{
  "n_layer": 19,
  "d_model": 128,
  "n_experts": 40,
  "experts_per_token": 8,
  "d_expert": 32,
  "d_shared_expert": 64,
  "activation": "quick_gelu",
  "moe_layers": [1, 2, 3, 4, 5, 6, 7, 8, 9, 10, 11, 12, 13, 14, 15, 16, 17, 18],
  "router_score": "softmax",
  "normalize_top_k": true,
  "routed_scale": 1.0,
  "balance_loss": 0.0155,
  "balance_bias": false,
  "router_cosine_scale": 10.0,
  "init_std_router": 0.0212,
  "lr_router": 0.00116,
  "vocab_size": 2048,
  "norm": "rmsnorm",
  "norm_eps": 1e-06,
  "tie_embeddings": false,
  "optimizer": "adamw",
  "lr": 0.00433,
  "beta1": 0.95,
  "beta2": 0.99,
  "batch_tokens": 65536,
  "seq_len": 256,
  "train_tokens": 498800000,
  "steps": 7612,
  "dataset": "wikipedia_en"
}
Below are experts of layer 6 (counted from 0) of a mixture-of-experts language model. Rows are named up (a neuron's input weights, with its number) and show model dimensions 0-63. Each number is 500 + 40 x the weight over its row's rms, rounded and kept within 0 to 999. Numbers have three digits each.
Before each expert's rows: "comes after" lists some tokens at least twice as common just before its tokens as in all text. This comes from a sample of Wikipedia text that the model never trained on. Tokens count by the router's weight.

# expert 24
comes after: "\n", "e", "o", "ho", "lo", "re"
up0:455481470496468444435561415558438540468536481526580503516479463528439498477521475474479506490445495462475484434518523419530514508487433505539517510490514544505499493521461509430573494522450432
up1:496489547442495548473454453506494466530518569464471469528441545539551504479508517592514424496421485490507513518502514559456552499521383483448509504494487553494532554566475496443557516525536452
up2:488513491489523466441612488444471517509441551480553414559458511557527451455503515502490494536566513547471497509629526486451483471539521507497519529479476445557504443579407530455526509495437475
up3:522556443477533496511410553514526555518584496467513482443430483527468450455480430497460425517466505395496535554520465567492364462433445498469528469471498510515485577503430519507440500518501462
up4:472472516539511462457505530525559565566529499448522546446499537520513476471459530506524473593501544566494455465539499512529539503552530490411523464489486526453570541498513499473519493552564541
up5:525485461508500534475551465480495546473479507529487462474416479489491500499459484463500507482529474499450546516547522517523556415516485475459480486564497385495518509537475538473514526478545510
up6:498538512484462492505472490545526486566560521492474478540475506598516511451455480489520436498447479516478535452526507500527462494444552519462473508394484402482532532506508520492525420527539492
up7:490570450533576478520535581545565518547549478472489510407524488471461470515562492471546499608558536588477541522599549443519583447532477525458490459515509535512525511519559549492521426496527464
up8:476504529523461504593504455461516504474580511447493518591481492514446479479498462531485554548462478553473461563460541468442497496536411496510570520564491496480525466535452467508513521501529405
up9:461499508555485450423541454499616502521576478440465500504566474518528496540525517520506511515451443555524506584499522453534508496537506472494516494470559462498584473549481519534444498492578511
up10:511470500496529461490491496457521474517448498498546542467572498472479520505439552545506527540508543574417485473567531517498556495502478503523568507464439530509545510566537540524456438525474536
up11:486476508464541498511579453413479544455516518474461517450530528533507468472468444643527524520547462501499498552593621434471450543502500467505564492497511559506511580520453417465489471494461496
up12:505470495453492519475409505460551449500572456557571511455480456498543478441500575512508513470485458472569506504552491529548518451471571524478505531479482519485584581506508480564529462546521475
up13:502508512511501495486547459527476515495507600498496453538526505525538468440401525504546521472519549514474513527507536492526462524494565484398507509434455488444454419492522542518470490561515485
up14:452545472462539479460584526474537465552525494531568474501522521581530466492450474498518515513513474532476508549520553525457451490542519404476525489462563433487526530558406507523553455478496484
up15:479490498519437413473537395472518520468448422464576534552534447503565508504525431541513471526422487481465448491529565429515547490507454465418480496502529494510459597553543456518477545494545509

# expert 3
comes after: " |", "-", " the", ":", "|", " of"
up0:484479470473473506558514482432559505550577501480462535564528471576483513545444502491482457500542523528501551440544482483482565515491449470466539568446521420503542566549516525585532514470493501
up1:478524466487510482530454424460533527478551559462541493507577515496481474437519520460545518477531446410445483524540559518490552481503500543543496542490458414496427508487471495530526512525471522
up2:468492571505471473510423499484570510478473549538517501550478492497515441445520555450563473527481514538506465462483466421501494514488446554412573516464483488543574552601487496555585434507501505
up3:536532483487455483408465528570516492549471555495478484495510523494501464556438491507551511539517460481546464522473495499407428512493507446483452513534445470494480580560546562438375457471536510
up4:474485551492481474469487486441476495499495516483551549478490473514506489418459486510489452490452502523518509549551515457560478472496542508488520597507534494532602520502507448537463514505569451
up5:505526470450492438575523497515549466465497504504440492457522482481446534487581528489543459525550484495430494449487578456511506462449528510501524537529461496475469525490522485482446533527523466
up6:504523452489438453520550399473492550560514557415549540557517566544546500565488598490468473511498541512507523458536506603523482417549495456495581503529515486452503482537573497535472471538504490
up7:479471428429469475503580484467583477511522581477531502539495481493535559504444493570456517485477572505496496517511560455500514512466488484351463483558507476500489510509529479522448529514490449
up8:454509469492530447431481469567549574579536498470474513495462609515510448501492532490480500470505542509517484561508525496515542479554483421512486497457541530590551516537492501513467426479550518
up9:570475523495580504574449429397519509503444511391566516523490498506436505498464429487550498495518569505496510481546582517481490452511498505523579495479501501494483519531534483474525480551486449
up10:447520457433593482497463500469548528504586517500464444488508508507483525517454528571567509500519471511511442463493521517438510511490508490502570525458476510487535510528470537411466516476520537
up11:506489564474509440571489477459472528436496561449525562415475511416474517552523459517559428513502489467482550538547567515440534502535497553464523549559464486533592432501505551430487560550431476
up12:540529486455391500481499485522521452518515495488498473511491506470446521491452487531530466546466515478525600534506493493410524516443530471515451488464455519599491523583545472492507468540569537
up13:521454543427531513497469467559552532471496492520488564487489513472584449553523475502467507465459499477535444430478516506525460454514530513475534508489492540486485512474544463585538420542481478
up14:503560479396519426494463479494570554496498506543471517509461505490510458470496518496517442519483465553533562545488486498444516456583539494486499450507555554573427448588568514498461447521582481
up15:477441547471465584536535484457482541429499486528501516476600636572490460457451438522501525522459478446490460482460506533553508511531515519507510514488495614441556552480495554549398532500522497

# expert 26
comes after: ".", "\n", "\"", ")", "%", "=="
up0:572472508440449497435509563514518457525506536503473523450501478499511453495470461496534507467585537504565542474515496570427512523488503557511552453542475547487488524531479451494527497463485490
up1:492507526504599459504539525497526448579475576550528467462567492528540475472555439528481448473543469457564513523454426518482492498540542430464528467529508487521544492508525565517496538423475431
up2:517492493425537435508533489542541546529471471470518518475511488462498562526524569585514536503499481628512477451551421492540493416582480461493523561523508453495487482556467528595478469483496509
up3:394475502495554524415478433488570544484512503511512488571489503461480572492484495537586480516571517504505444463489527512548521471500544473463467537545439465545557470506484512544479494597460466
up4:512593461457513493497506518517488523459501521498539512489493512517520437491534471598473524515525551530483505511536509536471512499522480481512540564579490488510510495521516627511498504578533449
up5:520504503529502438514485467451519499431466526470521582514533495507508542445522514459529409552488512520513513488569480514488409472551472501525496548535510473569490514557444597497483499509511443
up6:523504540485500470517533458560473548603540496455512481515492565523583555443560487456530526502529455529558551494528431465488518506509466463545448462560459450568446505526494491504536499506511483
up7:489478430524469479516515496437477519466495489533529514494562557510494436485477455516546536525515524472472479449541586437459419481507584495511604485452513498479504509504507421487495463526447464
up8:459477475439492427503588411489478588522547472465526550465472500529447511502500538433503534449474553513450473518550455526519560475566505484523531519546548456464515531531459493473537569502452510
up9:504424520434491491441502500541494552465476566508546522552491518464475487481512486561512510458472528550556444497496430498478478459492549515506474484536508521519528489523561520504503638534496483
up10:537479520517525524539608473448523533473527477453512568443496490474451483533495531480523513444466453463455485467477519572494476487521493500402546486561555495463540530459466537501524530520534489
up11:503399447507522431541556483476468539497387500523524495593472441502571450544547480477477463496501478486493503490494454425497463447495442508500493532539545468494562498466526530510501475486429486
up12:513548496433480502515479507539477518473520464590478541522637479466454429450494444489455529500559435528539464449482415446481496476484494475538520420491533503521493456477515446494529546481519489
up13:420490449453519470522503496488516511469491510476491461530499529511457421382511538499529527502445453494423482487509483469511543477534514472505485466457463455489459520480448450551508473531541536
up14:414508520465495473460414473452513516492510453531538440518572480493468493496440521434493452469571486458470482470503429427502497493481503498518493519428509459410531516497461508523535513494418503
up15:499506533510527452446482494542505522514459446523479461497593512555545502446471550554485489512493526526528527499500566524487523409518505515483516578460512512500523527455454582473476534433649491

# expert 0
comes after: "\n", " F", " f", " C", " in", "f"
up0:514445459527549418459497475480472435510555582476438516513523426562468555465563565469547528544496525555512536510508528485535460485530515549497414519596466505485531509512493502536488482518502462
up1:458485398530529442502492428516508482551586519524469431517453515485509557431484467483537424530489584486475515515486522562524442443514522398489513465505540443485497480571505495496527483555537498
up2:444507456514537536479420476474516425507526528486577500459510546506488502503481534544536459519470575584382535445581461483481428469505422516485425505482488447467517483550478501507457523485516456
up3:429542497487583531478442505515566511501448531518468505446538540554495476482586521472590493607507491452566495510520488514536428443488557574447515510483462478450546497554532428513518514509490507
up4:463530509528493516475527497526509463573561465498458479513577536493497516551441495462470530605499513469531478509485472448442516467476454411510454459497450489420557520486460503527479591506508506
up5:471498506460496491523567494487516492457470594562546511517530477553539493542425406480502491506470549455490521560559509524491462486469543491520505472465590509520532478534492445558526503556504459
up6:412571491448550462495457459473465499505541474463581511616477449528459466449510473497479505464461544486471554479448509548514445463532523487412539544475478495531518520549512562496488494508524467
up7:519495499478464451514583488483512465455535493524471458487533491498470456565513531499465539539572481524555528551502537517421516474541550512508571536578436407519433542540442538507556492472595455
up8:393490481478543439514563522466550467528501521510483400460456545529551477426526487434570493508559558464594486537492516499526571403517543435503451510561519536459527519526410488517519461567487459
up9:497435538474482520514523525446497534464534466578483498484484483504551545469446534557573537452489455533541543511491476401454460449531470569514428526513502502489465456477483457508488436507492441
up10:499532453438538526566490473547526522432506520467543481489503540503415477480511511539524490499532558487526545552553508496534427486546510424511534483507547505469569554498470508538587483517516547
up11:490460523506525440527488530550574487524530489457555550414534530546497452555531551551531450524508536438500517553530555506454455481524428420478521543527614450436553555484473512520483508516568501
up12:481603557508503380504545475560497502516533558486523503431539553480464460526526484628473489536495466486493570423542512494503505445518547477541532545561476470454549549534474478442415531557573446
up13:496566482472486510458564516570547553494577436465483529521482505494535484532482541574453531482487504514548515554491520451523472461493514387498513538465584470514508494482509475460485507524529422
up14:473423498395505513488489476518510488518492586458471490532516594526509469410534490535540424522549458478419492469491519464502437480532478465468513449575531523466575489534529504471394488548509495
up15:514535475513556496465493491527570533469571523498514486500484546601571457518436462522470497529495464557506430475500534476472507486494531423486497519487495513471524503503546384500451529479490519

# expert 22
comes after: "s", "or", "im", "as", "al", "us"
up0:524492431526499533485541509521515513494509508465485493428519462482479510548492549479566474557583523432488555515528577470419468505534518489462562546521445507506552518510514593517533554488539503
up1:525578401488568549543533557430544483518499559422493540481543461471470526539502466525584502456498589587489591415544528517567509524519470475533536530578527468446461477529523482479486427482560435
up2:508467480478466521522446494429564458479511494499412550519509524524553446545466564547535499559559561513544444525503461509509515505495527462473525519529494443520469497526597531435538449494505509
up3:483572509512495518430476418479559517476517552488499467452502475561442541374472473542556454536562567467487429450481517488460539478502553458579447546597516522501484600519505518485548527491518502
up4:493484468447468527573484477493573552489455552469552476456558436469523473461478555492535497525539534488497528468487607451474519513505590499414535497511553456501444535510514491547498546516580465
up5:499481516395490522516481490503500521500508504444510490569568420501507492461477482625487472523491628510494519525499478428388430482514508471441535488489531514460456478592489498492526437488517461
up6:498573489489524449562449453431440428530502528525484499441420506556445493492495557563530492481511507445463536474582505522482492466511515491549489540523471513429507557517487473564455544509554470
up7:546513484455499436509553525424520538521548489512542428463544542554485532538450434519501446510465511459500545478535544586423500470517505485469503528527564485546522476558461571543469505475528494
up8:521497497452428452526480490507504507445513523493431548491573498484490461472539563516473520467491433473500491477535483431437457419505514508465511523567552529534508486466528453533531466540471550
up9:505587501402429523532450481488521506542487510456509488552485470442418507491534489476499442509497471490409491509515474452507511459542490469521530454532477485594563600561463525561481532483472494
up10:514515459444532524477569498432536463465561518451459504437555420500495469516463434508542543566500598546468470496486563490502561429514628508458510558434503535495550512524479447546459515511528452
up11:523526442455494540505488460473492514479533449455486478478511524563566465466509471516508502524515482471444423471496456478530540518466506471460460414470491529416550507527549508538494508433601488
up12:462567503476480557527516441490581504466508469508430550520566454487550523494517514509494533494482497572473426423525523551507477471564475493478524586478501500533458500483554439523463520527506450
up13:430598504514563481503537499536527434482469550545452534515474572471459497546465548537550469472519509502511515483515592527451414466528482473543522589541560489467482514573435511431482483470480485
up14:489473507577515531472534545540577486530525489555508511467474501497558488519463533512564518530535517528468542518518440467497400544439466461510484512457420489507480485548465547513560572540556437
up15:524538465437508502442463540507534566484534516456478562453527546523525458519510435493488478547464461520572529581434497511478490539489534471484518508496451478545536480529463527472450507535562476

# expert 18
comes after: "\n", ".", " co", " sp", " C", "lo"
up0:532595491517415479513470567495468415506512490419401516540493460528501483490612440473495525529537488567473509493535467496452557501428490489499518499543446414507508547561507505457489491522525499
up1:476547450556431539445548509498529546503569522445514545484554533535531475486501409505537459479545436524484479521521529484482536535490546417456510575526545512470525469470512451475498557564510512
up2:433549506526535469578532436498629545510453491529503508485530565493527527452519494590510509542519511451483487477493555400529484509477466481505514492568483477525570473538447477544500466468537457
up3:521519510508437498486498540466469480476506557544510609453548525551428529489434432447517539514484502444518503430494550469511491474516587453488559511529519446494533575541450485525500510522548423
up4:483530495543475465540566427592550501466488477437504499547514470472525445463491503449521501513453553591553470521548479522501535488451555463492515496410490487519595506531442479445449567529490485
up5:522592475461522513480462525546607569429490460517475497483523530486489557498557512515486500526495407483522501502507555478394454516586573452438490523544500421538438490558568539536443522498494412
up6:417479477493426465462509566494523543480545521527451459542563517522461440454460528438567506485509545498419492543496508502479505455506483530502468490505446437450427495521531519444448502519529445
up7:435528513456516447491561444496566502530553456509520556495549517536521503494469515500511475524474581503496540515584543518444493522525485445525436464545549474552534516472525579538417547474508499
up8:511471451499494501510463455518569484470451494504574458545534528558469507422482442575586485513453470516535477531492496504545491438562528463512460458462462515490486575551545491431490464550496406
up9:492524519473490443479499491527469502458521470525564482459511538552445486409520467493493527478520477563534566485499507508402459532595491461460579468496551475446575523508492517538515523549507453
up10:482402434585424535511480528501478536509552491508445466438499461466452495456440478486551463463597534469504593496436542513496498490509452476543521498523568543482526528494527464502503440505487472
up11:448557491428564515522492485541537599499492485506539489571558532467440527464502489462509520483467472440466511502492477451431470431466549488560555575497458454502534510458477433470513480537478478
up12:483496472485469525554470497414508534454532472483517477510569451479544450469522505516556525540453496509499463503499519533485485429566544587446436511495454559449493471488436487506441562471484513
up13:571525486530512505461459444484603554485490522488524422548482515452512503433539474533572509551515443526469462512557492520494499425495479433495588491501510416446567489498537457472508493505474499
up14:513490496481526528483446454535522573494577513568547478488558475528473486541425503470477556537468526593514555528498484478515449490473539493519518519443479476554401477521428438498467531505526468
up15:527539569545459476556543371487516525490470460502491534500498567536478467484500525517459434526538519525533473502496485496449519435494426472505511505507495455514465579488525535500461478529498502

# expert 17
comes after: ",", " in", ":", " (", "|", "–"
up0:487469495536491515468493505554519519477472496560554457502530460502457470502426473459523590530500484500513492518552482474483434580451520466538553530427500479536483491487477468475517537584505486
up1:446520438461478488489471572527548473517542536590501436584557476485522420525546490435513573488580495499470550499525459486514493563439489492427446483434502471513520524541489494521511513510492496
up2:460516426490521485495561423569587573493564487490530468462464509521537525508484605504510537467478519486558391534488518437537517459510506494517436504559458451501515472560563467446554500486463504
up3:568521507445506454549500501476511439466521520512555496490494466452475504434535533517495458550517546543508465443498505447417527429510475506470504461555488508477464514517539505505558513492525477
up4:479462501483498508512521444522565453495534565437511529490485501485478521485457443515500539439472504420483462458508541539490549549620451517466480577547505519497500466535566564541433460551535478
up5:559530495492504506519521507511515524505450474499450489588585477499520425417477486438508404583475434507526528466494491397461496459508451429443558488508510520545509516482551531494452500490526482
up6:521461461480480513557524395503575497530555508440496508499457494529431546575569525515561482499535510509545416484471427553448538435558512438454468501538609477524480519505467550551454494511546513
up7:455514444471483475448541475523512505550657476517494487556520474500508529535497525485533431503470471517531523458608542515445393488497538463528518497506459460484558531501475540449429550541542489
up8:470536463541482452508517494482486456535523590506570504449583589573449439507534551549523523523519521476445465528512490497467455552461462514513534495537441468556513488535476528440392472444439438
up9:463499558508527479493534403451590539539570572539509535433465517535449466518484406489532505538532488452565475536514477503483512502532511505468433539609457506519518425559494493422494497487562496
up10:436482533456518502450500508542558429474458495464541418401544521485458453433523472579516551503530468454501523477453514443510467479467527487573560516490472461477494538483475565472539552438560489
up11:497519487515497503515495477492576469501565561513475452515472472519567475527384493479548541538473484492448429436514521397471439445469486493482503501485525534465507530474485461573494534485489481
up12:510482503516463495467480485544479592515511466503482478480512502531538547456449466508495607455536482550491570516472479476562479472466550513518458563428473505486475509475448451553565598553601461
up13:446443491479468461472522524498495472478485500533497462541480542517506420477529481481529432546558546434513509504478596584544462433474478481483456488496475496497493487487530503447497457501502482
up14:539511555457508526376532513449430540421486461523508474508546462509538439447465448541501478480513465525441525451513477507408473449498509497459474502537430450502496587491465512462540526508523473
up15:443451567474551462456554483471452495461506480538507466454485576497529451507482451541599574478507493514449478426590479547435491536501472499495527484459472470534540461512563517520515462578525433

# expert 13
comes after: "s", " |", " S", " Mar", "S", " Al"
up0:505481493443460523462430530576525547505556553527544599506395472491514459497541466493491498492486412500508490538536521477395433491503558542549507546522438570544553476512477476483508485554462538
up1:515453481469596422548497470509466532479591509538397475470519491486541389471569465529482508446499515497496518510445497522483364471504453512491467480475584491466572477508451491550483427497627483
up2:550487468493487518535590449511506535525538473523488526558483488563524427454469506534501459523531567526523522510549507515469546439527440525480558480485506464466525481533491429511508469483458501
up3:516506463478532466549516460492526458603512516402458498507470438526509503541412560513544531546485575576482482535562523541497576512524446470539534430527576506550474528514481533481509499466483473
up4:469544541429538468511510514426476463529502565483534547481438448424501504461453562452486553555545452559547539470491516515506532461508403534524488449514497464405513497507492497454488462576499495
up5:485484410517493541566498543513538588448534560522503487510533525509534554451523549521512509483494468494420515455508579542456540490464497534475489559491542431416568518539588521551452514468568522
up6:516519538441534524550523460465469566487545519496483479536503531531429470497513510522527536488497527527501551490485546436416521461545499468529456554517583400502552511573443482602542472513488493
up7:478481426514581556463504454453538422475520526453447507577482551618526399420451573507502490523475542571486404507466506477556463553471509476430570489475593504479534451515504500489511458553521472
up8:514445552494522445549499497489499403578522495492492536570423468456505425461475470578541536520463497527431537526478480478451547494433519465486552527470487459500473517542432511509503614492476501
up9:473413507532545502505463461578578515509501510471476488499466460472447445414489497582595483623482489499448513488495521499467535460480497516475468485471462488466509554458486436473511569505417507
up10:513492497466549467536455443424472568454526527467524498566493463463507503528537462521508520509555494488518471480511589531451475512447504505433583468522436429526456498564446503468541534488437434
up11:504493514444568431390532474535507475501445485481499501529469504569604487451525542538510523496493512589484497448565503506503486499444415521476483470495455510512527527522580481511476475593518446
up12:476518460460516482515532514461511537458523501467511495514432505442518467570518515455499484549556555552515602479560474497504529451519520491526478516504563446592549508567527506427507462562555455
up13:564500485482497369497590537534503453452553520532410531545544454460484478467509566472524503547491556470465505475471545544463502451514521472467488520517459486501554532512510449567509505581501513
up14:508536459521508460456447457448531523477469545529461408576485546487556507495447545499509458531551409504513465502495487483422504512492557489419458539549494434584471484508549541407499470530490511
up15:503536575509573415505537510535488467483502509503540523433559524491480453501531477553520415527572489440481453508496525527479540501587517452518407503543566497532510506538443482447515507561488486

# expert 19
comes after: " 19", " |", " 18", " (19", "20", "|"
up0:440472583479479438477478465527499526536507466526516458494548437533449510456437539500540501603487466577433504454516404477472486445585500444527551464493542508482532517521517528504434455444514387
up1:390493580476544489522543527486533486543523495508505491489441543470440520532539489498530403435544481487473561527498414464539504489567471448492416517482574493526541570533522538470462453451510483
up2:551493500544548480543485553533530525460498503603484415477537476534527521482522503509524502505548520522437551483475473571418525417503482437487540491551496476553461511522544495467430591519575480
up3:473463576486478470491507540429501496453552492522489494505578491509502504454456401561532449416568540535528478532485473480477471534494460531537543602590534536476483565534538511448513567530518510
up4:556591498486511421459487454572562483397488491515518532558493514496519452491451486521516461545519439532490471486556500497503453456532464528497447441471446447546543545511525536525458532554505467
up5:502429493521521534458475510503524477523486509495505477471485519566544524486449445492536504544450518539561533471527493492508447470449447440492501558477421479551537478574601499502515505521486485
up6:541498545423543418502508476533535488472478485472529474531533533509489470506479504620538493488480449590458527515518524544478527515543561522403540447483393474528496486516567565499494474517513475
up7:470434496447567453473488500496506534440479484479489482497534461543470459575477488569509515431502532447474452483547508550545509430556523519544506555521497521526512508522448483443425502550423471
up8:499508549544555426556498508530547571557584459503492550553413526440523518579455544451492509531477505517532507489543481454516533432485503472530509532468445465547559457518570476479549522507441463
up9:468559454528525490446516407434455540478483518510475524496500469583526458550506534484513520494548559600476554473559536547413465529546475464440505530478515483482560478499486484439567598469516432
up10:504492488489495482541527559443540432574545500446540466455562497480465463493499531543517499546502464534486514390522545538515544491486525543455529473514425481501537519536560512524444502471523484
up11:535429475432468437472525481427592446541544483487506573478509444518521477492492473457506497511567538513525514479508530473449506542476477526540554503549575527608527540525543516439548484476459455
up12:452459529477525470558495453450509524511540517468542522558511531495357487513538520519498472512460478445523457474564523521530495449643466539573520524535473476493509551501483540526472485528523442
up13:553511509473502453511557535507532497488535464497481500565484434494498561548535507527517518467486533505469480435473452467479442515496455445493556543540561497456533499513555507538418465526461504
up14:511532544407527514505441509485568515485520525572500493508530452435552498524467504519483528517468478578542484527552502433484470469456554497471463546454497492507470506441450487583532548616545525
up15:511563479493504516499469480602553428525506534452495525485526478495488486501496537439540471559550481510521453436554531451461545467458499524546455578502509467502533516498466577562543552465528466

# expert 7
comes after: "\n", " |", " P", " re", " p", " B"
up0:506483500553516432520457510464612505503505471535559506553501498517498496533493489488619517519570501478571482476497499431576416518497520507543564531536519478541546487556499478514529471518550545
up1:461505507480544447529571533533558466447475481508515451553411530504464494529582537494519519566521480481579515471498514547445452525533526505490486522463514491468505491526477501481492506514472481
up2:486585452514519481576483557457536477484554480498470522532572554473461479498455484491475516529548457531555530537526579460467495508524447469463484526472529493484441531628521513467499470475446480
up3:470556544469575431582545419417509518532533457518505510488477520554469495516493484501486461479449551485474537446501499539467482461486441462502477504471584533507572571538453516555513499548486512
up4:511483540509447473470474531516520513440552494473492495524500472461560465435524434471477468508501453488451551490472459501471512578481471437418557464533532508465457484521460402490515488516492430
up5:432487467531497491480467382580512478387549565451480422553519504509530470491489505466466460466507461461525471562498509544487515481479467445480520492507464443545564515533479494460454514505474448
up6:517521516462524469450511506510517482521490516482573491430547525594516492536523495479459488511549514469529423505504469524435526478498501425491562529579545540516475522525529530515541453464546446
up7:498581506471532550505469541569600485548591518548477425508447462486530506519477504511514538538576533538450516521491494451488421442589521464508439532483499496472507488514521476506486529468487494
up8:518433461500419505504488487529537548419610478565505418553489429488522499537546501463500546549518525491512527589459588490445490480491475522457496440514540462492443482597488575527528502532539414
up9:486456460474547440528498434451485513448504538441478555574504530553430449580480476542552500479497475422449502507507543500434500481541502511500557540499407508446494510459537528499511460581502513
up10:400490449473548434525490404469529577549492536528517517518569476528509501455521440490483473519482528536531474538501540518473404482485529471450481487441522473526556515525487488547509546479430491
up11:564519509540550524517601486390460468448517525459454445489504548502583501497460527522527501472528477536477530462487488578402506467478518436484493453513524498464541458483511469471488560479484521
up12:455627470487525450510475465492499505421499583508396479557507546492494537502521489446544467451474518547542520518552555487524541508496473527534510483503451470597459476572514513454493587519504485
up13:514546425470503507569491478592544505477552470531407534466450454476494530449514470442522498523489465425489581383499477471460480469522499516506501522494475558470511492544471485487449540552581510
up14:457507546529471440419562381481465561368476513455501463515582456507568446489505469512500532536521520504455501496492487514486405460460493451471516463457542429484518455507480496520484528527496493
up15:466454479580539497461504504462512545531544502492553494497541481568502469532479561434441459531469505526490430491577536544541472419530466387454455493457501492563524513552491472471520555510499523

# expert 32
comes after: "re", " re", " the", " F", "te", " de"
up0:525497417492452518552541484467516537496493569534517549420520471559471475441398434497525482513537538560480511518511462469444521480593447493414483439478521458464440541526553499477442466524553489
up1:545492457454499452547459474470521519549519537515556487522494433413517503481491435484504536552445548434521476520555549471486466571603497507418470474471582595496496480495477597468566476491503473
up2:456499439477566462512555491509534494532513460527496465528524518468492558501448444459494556499416536502477558468518556552466472470444512499541509475561482488510448406523477468545500447453545453
up3:541470460439501452517555449539527481488490510477535484472467555481432415605546538529486505468556487487489515491474556516588392460534446513478486520574518533501408538509518550523501434527521484
up4:497457497491508500482441418472540445499475510499508519502557573569433497496531506571478493585462461514480519533490541469485510465554429457426498465448495483492546425510572524470428528381451436
up5:504499447459544532401543523478511504496530490529514456421528502466470523425453589525567511511475504469480464502554500500535425522470553480475488471429454437532472510513453458468465472525509488
up6:497457567465568495447391486456473465523499468485532538485494492489529492505571516486582498568460493497472497461580510497482510492486463517472488574475498449499477532556443482500491554553509411
up7:461509529498534528450477489470535465490550518501452577550500523539458471461362495538503488486460524468426519501478525422533493469493512425478480466465514512458455540511498443467478492494544474
up8:478571463530503453538580473436465531475489577494489472536510437522467498504390470519523505535517520504457518422491472501526436475566524443500516543477481479511570484515569407509420473557471427
up9:483505522533513567635531427473498496532479577472469534489504473507505488452464494539489487504551523472475495455521514528452448485549493417497526441545474502457511550545464555584556556491511449
up10:436509515537520469360509467485461516521492443494619510540541563487498498491520511528535469556455518503470556481554500569404502458554522496514502507450508555468436494496523494475460451490446433
up11:491556540441491459425492478514481447506494498476498521568552512528555481428480509506497443500454520519532504479528528493437428454442458479515445562535506514469580497523497444446525501539455473
up12:527488468524528439468494545443478516472552515519514478610485462523454467608451536438508497531533447553435492523516590445461478496541481501476486543519538481487509519526552535469470508549474479
up13:485469442467511460505488537553536457489562512544497550553540452543544511553490457537473434478483571526496465526512533544451472499516412466488525483488499509468542484468480463549563477504456434
up14:468515430456517504568520541547506548470502543519503533555427468447465541443521486459541467497470511468447538450517531514436464445494493498451492451586433533461491485572504403510522520527486436
up15:492538513518513474429504504472507509495540437547490561475516530531508496473471518486467457470480483546538571471576565502420573489485448464554441541492527437514518514487502529462446584486540486